Weights of a small mixture-of-experts language model, trained from scratch on English Wikipedia: a softmax router, a variant of Adam for the experts.
Below are experts of layer 4 (counted from 0) of a mixture-of-experts language model. Rows are named router (the router's row for the expert), down (a neuron's output weights, with its number) and show model dimensions 336-383. Each number is 128 + 32 x the weight over its row's rms, rounded and kept within 0 to 255. Numbers have three digits each.
Before each expert's rows: a language model's description of what the expert responds to. This comes from a sample of Wikipedia text that the model never trained on.

# expert 32
What it handles: Table cell separators
router:104165134139102068118065166076169095131113137152137085146162194119128131126143203119113159105102156129118135138094131173175142151177111109121190
down0:105158150103154157201224130157125132137129083138084131138119107113102151090125115175090089120178170094128175140146110122066092068099116138133160
down1:199190186150106115156118107125153122090105148113138156207120121064122155143163146188108191139105144139095081152135135120135160152164131105188117
down2:203107131138099158154125111114134136182103167113093080153111145164082093170047124108146102187140119073119140099086191129112140112094113107182118
down3:107118141101089093131109145079126189135138164085129114106147082141145087116206117134166134094111210109112136155143123107152085026091153080112159
down4:107077091136142119214117133146107102101152157058128147162140168171131113117140089142122067104101119174112127089133124137135145093129145194057137
down5:184188152111111126147096153112126149100111114106074130150073175119097158126099155130146099203100131091112158149129137166164130144084180193164102
down6:126150108158154145150130130059093147142144110144125131122138140127165121141123114060184108136089148070101164092169136162116099155110126193168114
down7:110097112141135146117177200157060100093126129117159103111084119109144161124148076172164137132141115126120129117131120157120210184178138101037150
down8:093098144114102169125145124164157152177201148147071153124096143113198100106162051099142147130127128090105135138085124117171169140106140125080132
down9:104113081100207121124095216149138110155157142106152115159127078124134111087173124169146080136123043117098114067163060125136136115060128106185123
down10:143178121130146154159132145102123178088179132103131140172160150152077190127109159094162109152112117105121117151170123157136082132145128167127142
down11:143085124151123090162163126152101095108116180134129147081134105110111122128103175086116145140122143100215127160127070117176026134077097082130114
down12:106143130127129140180123116150125061124132131094127216117115146113113147143096099162054100101149115170155138115162124136134135149106112138161102
down13:088120099133117146144117157156134061125165099129172089136114079105187087119131100144120104118125139102157157149124053089102112125136107192102168
down14:089121127128070168201131127142114114178082163073118090070098134203144129188132108116061114162145143150105106105133143072092126164132163138141110
down15:085159169063116103201159114179068095172181089143088138135124116110189162078155149142117115112125093133128136087180092100142112106168179167110142
down16:136193145145081111086133152102167125145149169167077100109100140105085046110085133154140174059116144159160112131117102120168142127101159132122112
down17:105116177118111160095120089137199184156122189152129127138133133143147087089146104102107130225112122120120105094088059171112142089130124146134117
down18:149210153148150115172101144114144123128092118134152166174139135102135121158150149111076126117096129087103115136164082116110113181088124133153122
down19:140135145134130103126127095116186187150094149131148107177052116173134147175140162142159115121129128131107116139141133092148130121103130145094136
down20:150179131147146155095109087079147116124183127118135171111115095149100094116125118236115115127138116115157125128084120127117144108153145121143163
down21:126112113168117122148148148131147165128149099150123140102076137120106130124082130101082187101120151160176120236149161136150120156097111110088069
down22:099150155149174150079144110107163162141127174108160081116169133114135116099116188131144180112119109116107094128140090139057145094181133104098110
down23:158158185134122138211111195144145117135144117089091136173129124133081116170137121123093106174130144139123128152167119112062166152092139123132133
down24:120121155101116131135106170155107096141070119155220142095168137124116128098132111114050130157195118121129107139065122219164192150147099179150085
down25:120136095116147106072104124112139079134116108118134133115106104151111109168175133138098116163151102119078090151131113091120056123137113133147105
down26:133111120178072105112106175083121143163156179127164151118117079140187125141117164152090126142084180108138144166135129167133137134094122128155142
down27:123125172148110167160117129210121173119137191096159115162176126123130165127115124126166148132124108151128125091101071091112107111119079102127145
down28:117151161132104166117121104161100173146102100131127152093123177107106102140114105103151115122213123092145090115137159124125172144164105134145134
down29:103125121174071158173152118138090117126146124054136166098119111128141138182103085137111098130135138167196113101131128114120064155089102128156065
down30:149129149145129159085114114107119183217099140097164145108192145095068130164098098134185146151132140083097167109097102152110105071166180151116096
down31:106108142158156072102120110168153116143136072148125126134098146095127145097127165180140160112129072130129123162098135105085162167114122094167123
down32:119125157100130118121090093150156115141133158148119154155114121134162119147150170072102167080107132172142145092168169111151142124137087140091132
down33:174079060121132092115125141138170062103110139076186116168138102131111143202125124083137139188038103151075157097173166140147125083148113114171099
down34:112097116126111123119108144134122142191075102080186119182135115137165158124107139113186157102164070163167136095188188111184164146158146160139124
down35:154126142146090135164138133075165108126108132088109145148123120095091123161081152161135121120155228080098145160175145118071166159079129122116091
down36:119112091136174113113151114145130173141185109117147121123168115134093104158121206110143078116142176107102095125149174076148105144099181169108080
down37:096155085167105127100096115121086139093109122139115125144157140139148127135106171098136077097162100115135141168126085133088133120086160124146185
down38:123107153155072103099114093182140060156161095144106157124131097119156094125143079140138162088153114146143140112103118100137146157123129118103143
down39:166070110088082114089133096224101089141077085123125110152129156086133120134137139140112081128136109178161100098140133157171136166122125094156105
down40:098127091158101133143186131181145165152135124114093153126090142079061106133119154113169215188102133141164163195140114117174151178134096137122098

# expert 28
What it handles: Sentence and row boundaries
router:144146126113123076157095112154140083176101130086131125118155159124093173134089144148109156073133128128091188109133115110144131120156069148132149
down0:135131127108180105079142166130184135104110161119159151113106095151094113162112130224183121130125118115165134153106117144154127121178128091106143
down1:137110145129154088150125168122111129101124120106091117125132143178127142153157108042141183136163096156104150172151130195096124150147117157117112
down2:115124089130075153144104100165099136108168177100097094159154166081087113163079116147144174137133116193142139100166155098111120106112081122127141
down3:121192246125085126127111163183175132099110121095136099135128159142107079120034153173119152114143167156165145105088092084139119097146079112151115
down4:143169092162103123160102082098133166097113159126133159171144127119174157149149124111066065169095124098094140066083154120159123104062119138108098
down5:145114136128122148133182145131159133128103197076135196072099121153095136066126117133136112107112111119150139141087110142103112166170092145103078
down6:113063123102105153157163132117120128130147067121105144095124138125134217119130121177121181127175071121131121101084099054131108138146104148077109
down7:159137117128161144098072112161115118112116108146106098112117085119142085155147139126124114073158195138091154118140114113126131168129158131197079
down8:119122134118134104126084125097137167150188153148134118102069151155178127155118077130138025122046139128096137161115158103150136101152124129121128
down9:152061096207137150114133176170127139180112107139101162086085134160111051127116120084160123120132136155144139132128120143144163165090107106144070
down10:164115130077124176095077138105117123152149163170122097140124162172161157146108154165159114142124206104077083125134115134091148084148140132072157
down11:111170185097143154103107070129153094092118076188098132141157118113118124160145123130099150139151126101096172098122145188125174138141107122167109
down12:149152136143166158075155171100182108058131080088123113129143133067154105161153121128179148120078153026107102118099143119149155146118115145106135
down13:150082105115157168145124075187063122142088153116138102104109154159161099067129165057149147126144151118139127077081109072148110132135131148141097
down14:107132126147111154136161168105081118100123118092149145126149167112142149141132100093062189055157085142122085117114140141197144119087155162135159
down15:086083114159146140098169182133152127150155096133134167136097081088147117122164157098116148132103120115117076165119141098106144135141108052100149
down16:133152140078141119172090114130087107149132107090142129109109175173107147161091154095162127106193112101069155128151124119156074076096144126117119
down17:107098137104110126108137079149114126102138130115140120135113083096171145088111123143148155100147104158145120159118068124130114103171131107121149
down18:124176137099121182134158125099085134142153117119120137120113075173057112102134104159149132136153131186121166148159134145093188093129105159125081
down19:128194060142128115122107091142112108139148137171121156175129105080118097115097070137176139142103054113109196118167066054112136158162121098137155
down20:129163123166171136112098169108133129099144142105186171128144103124137087119194149114179116114108121135123110116142136102190163103152085100164143
down21:181109081155091156100116133105103170134159095101113140125119150123088155089099128156178065109117148084147134179094178113159138138173152092117124
down22:154140115119146086161099102105169111100127160125120129123129161110135131156118157120136183054131159126200172161091097165108141121038078152065136
down23:133129048125126129165163104158116123159146106172097146122147097150156114152144122129044190160178152155127161166138094066131126194062078147172129
down24:155103149164195149127155117024153166125155089118144128197171065086095080166131119132119110132074188054097139193123115099126155129126158130149115
down25:114112127189178116171131083159107141158092129118073160167095129154170166141172160108141135107145105175110099068163096146147082174116164122151128
down26:136125192068092173161124145150143122108072137100141094076096128087108105154118143148187163154117176111121092148087115139189132138136149098094141
down27:105133097146138138178111087193127104129207124121116168096141136162110126099090075103090149133154110145110179164128144090119126161060101180125081
down28:169102154141139105119189102109136187077117186143165171185161195144134162127138103105121123118147149160167138125166163131082105129098116095129113
down29:169129054122126151072114088145188094138117116102186139095167134127121149184133087109102190076159144125124126160133108137164180155113144065122148
down30:140110116129106066077128139135183136069122159119157193133090077170159141107127146141119084116135149095112087175145166147139071138128116116083117
down31:141116098091116088150123158098134142164158161182099085108199073164225129122107143119165071115082187130148106150169168136141115157115192114137185
down32:129195157122108105124070122103160145127125172115116153096095100149138066122084136178124119178097153187155120149110122163092151083083135137113096
down33:141138087129103146142127105093133178111135092168123143112146121208105161141124119194065121131161115116105173101127135102096141130105131150161062
down34:130115111054112102081126135120155083159187188121124141158118086104095094114208153163129200123125085123146111157176050112111108124119156111108171
down35:119072168123062150174091124200157042098128090148161104161136181160073187145089160165133101170150117130108172132106177122122122117087160115149110
down36:107076133164145103123082094188119110122080146130147097195143131122134075092138152095066118110123183111128128162063141115098088114123108078138128
down37:091119113077140135126132118122095077113137101165142163082127134164079114133155121139075118196162121109144150143125081118124142173129122168123108
down38:144117124126068069124140180137142088134077075121213136134144102120139105108112119167146149100208109113119114117123104116205063089125109101142134
down39:115171181110160101186037040194171108161137145202110126216122122120074090116121122109146162172137154130095145130145086155136131092150089125133153
down40:126176160122112178138109127169103101123104113106177130169169082126161115124050122144072125102141147098140102177106068140104159162142130162089099

# expert 44
What it handles: Arab and South Asian contexts
router:118194091136118101140121153100191104069094150154126074142111186143122166077124139137089140127115203110091165107111104158193091093156098074167156
down0:145118099120116117151122107059185045158125120160152168187108088100165174096110088098148168148137084128150119113156200106162103108139154136179172
down1:140149113143102077153103175132105086151081125145137101100094144114156133181110141125114134153140133116077061070137143151158119133156118126096077
down2:154119184099141152102137143107105110130185090071065105100027069136100193122141119137086145100130151184185179101098089134177083216125156118160147
down3:120121101106116156145148113064136154085141179097127158128105148088156148133125112104144087200114144143100096128095139120097149099133149068150090
down4:130165141077162104135118122067137140129118120119148141153125063134164188186132165128127082110132097084137127118099122135155134072091186118136130
down5:113085101173105128111132104107084133132115111128145185091148132098077122118221149121144139131127136104107119149142170148111125174119099143143113
down6:122123119102133104117149099203136036150191149184139140112112117070112109113129140103152121127119142130101106127110147184073116091108147078111157
down7:103103108068147087112079178098171160145112148145138120157114067081225126062128139148154073113123121130121085068177122090137126125186118091148149
down8:106118168117101131088175056145130086101106089141081103103126151095116166084117091153186103145183157122113140177116092137115141131139130105174125
down9:166147176134143171123145149158083104144121109094170199065099170146135145134135116172120123112157112126143102118142165058141130115130134123142080
down10:125172139169116109102114139063150202137161135159113144128110091099128124124150164125154130126117139109100163134125190112116135111097116114103122
down11:153142182142138114134144107111049107124133099133045124152091164121126143120156125156135076135148139098157153120122133120114103125128128146163194
down12:104117117075156136095141106117107133152099098127124051130072151125137169061162178123153113152129063094079113162141165055146160136118135152201087
down13:104090164125159162098129099228121120109140078120092158103099201098091094108172106133116087100121115098079165141118144110124145146171149169159084
down14:103141115177125198151155132118107093149117101149134125131140188092079146155103060140066146170129150143101136191188141146158098173139088092142122
down15:160148073170100129076129132143105158179131126150133167124138158139090120086127138165123130110148101116131158128097113115158140161087133095174144
down16:121119203128077155111104123070172088119136142156135125133186063146113154098128142126077066118150130122135183123075184176160131128136083176096112
down17:130146150091117126116125114132116131123151144133144133171095141143179173117062098200149117095136139150155168158106121180144097108152103082116119
down18:137099118102135102154080133039140154086135121093105103101119084114141118121108134151151120116130099125077186148125073119077140080138159164161115
down19:108096131112181099156110141196171168168008107067180105136131096108114126144142165166108138117104083086166144082126125080110122135140107167146134
down20:126170091079118069106150101190088081124116135150058118114083184125128129185098125151150108065160098119136164124126102097133121140109127122101121
down21:121139107117111138115104121016142155094100145108145091171084114160167142149152103140108139090065163143130099122121121151135116088156098144129139
down22:131092132107168131134064125142150151141132096159122130133133138148090192119154101095196120102133126076192112092188144121113075163162141158112106
down23:126182127082182159115134166092099167146110100105086066131172105062185139119106152072124120113147210135180115142105083120129110101152153142167136
down24:099127141117137135126125114159106086170158141121126143099183165133208104130113097122130102087154114119121120038077209125214132090120134119166138
down25:069139122148151132078132092081075151123132152093170110130145116168140118108105176087138101131086132132141151136154113106160069097141118125164146
down26:110154110084126109094137102206132101081096067146140154137072178153124109147123121113146187101109153100115076081131122124107158142139146178143094
down27:114191128109112170124137144091118142149114142149108105135170116164143125117196138099160127087201101116057130109234140075135146111142093140182155
down28:109189102087151170152200145211113115165098124164114161131078154143124125111147058123124091144159116115111168100118155148165166126127114162120181
down29:164103094121084138123092115128154086116150000173111164184159184115107139090102164126136127107081173097153098097142119119128176097146152120148113
down30:155118116166079149174027140178128203109131126124125168151163110128183150142116132167167132171159082094077104101101073102161114103156169095084075
down31:072100104119119180069095084160142103179175100105124123138108136090124126165095086144163116161077161139114132141116105137166125140149097115165121
down32:131156104163091166098172114121104139095057130141152130113107129099177090102129118095149149201110144140084178096134120110111124167155090125145133
down33:131130088130140102103105164029136137131136158070132156118101124156166089095140146151193118174142154122131151127102071085205115125178098165153091
down34:124173101113111130096167142214157130179149186106138141166125191069085168072135098083144161126104097173100065132084125076174133106075108123133154
down35:144132172156172180164147084060093112167149165089128108164164093145181083164099132112179164156113163083126118163159156117080103153132186150117112
down36:153123139165164104120034144027153151142131185084165109152150112129092099101098144127102123113120070121171075097111148115140133090109122132069143
down37:116153173099139154115150158200167069162165144124157129100136140110087148111121094166134159103160130189129083105101117151114145155120188073143172
down38:157084150191115136087060113129078124125092176183051121131121138143154111098111124156152134135125092110167133075151155135077175145133082138151194
down39:103081108059148081108136166136149081135082140098152074160137165123155049105168117091095124133067141112102119081162173148164096123079158124107152
down40:140210153128135078147113096116118140108112124101171094124228171155126167124102146161087097128101074189114083137084115151180173119200161128159201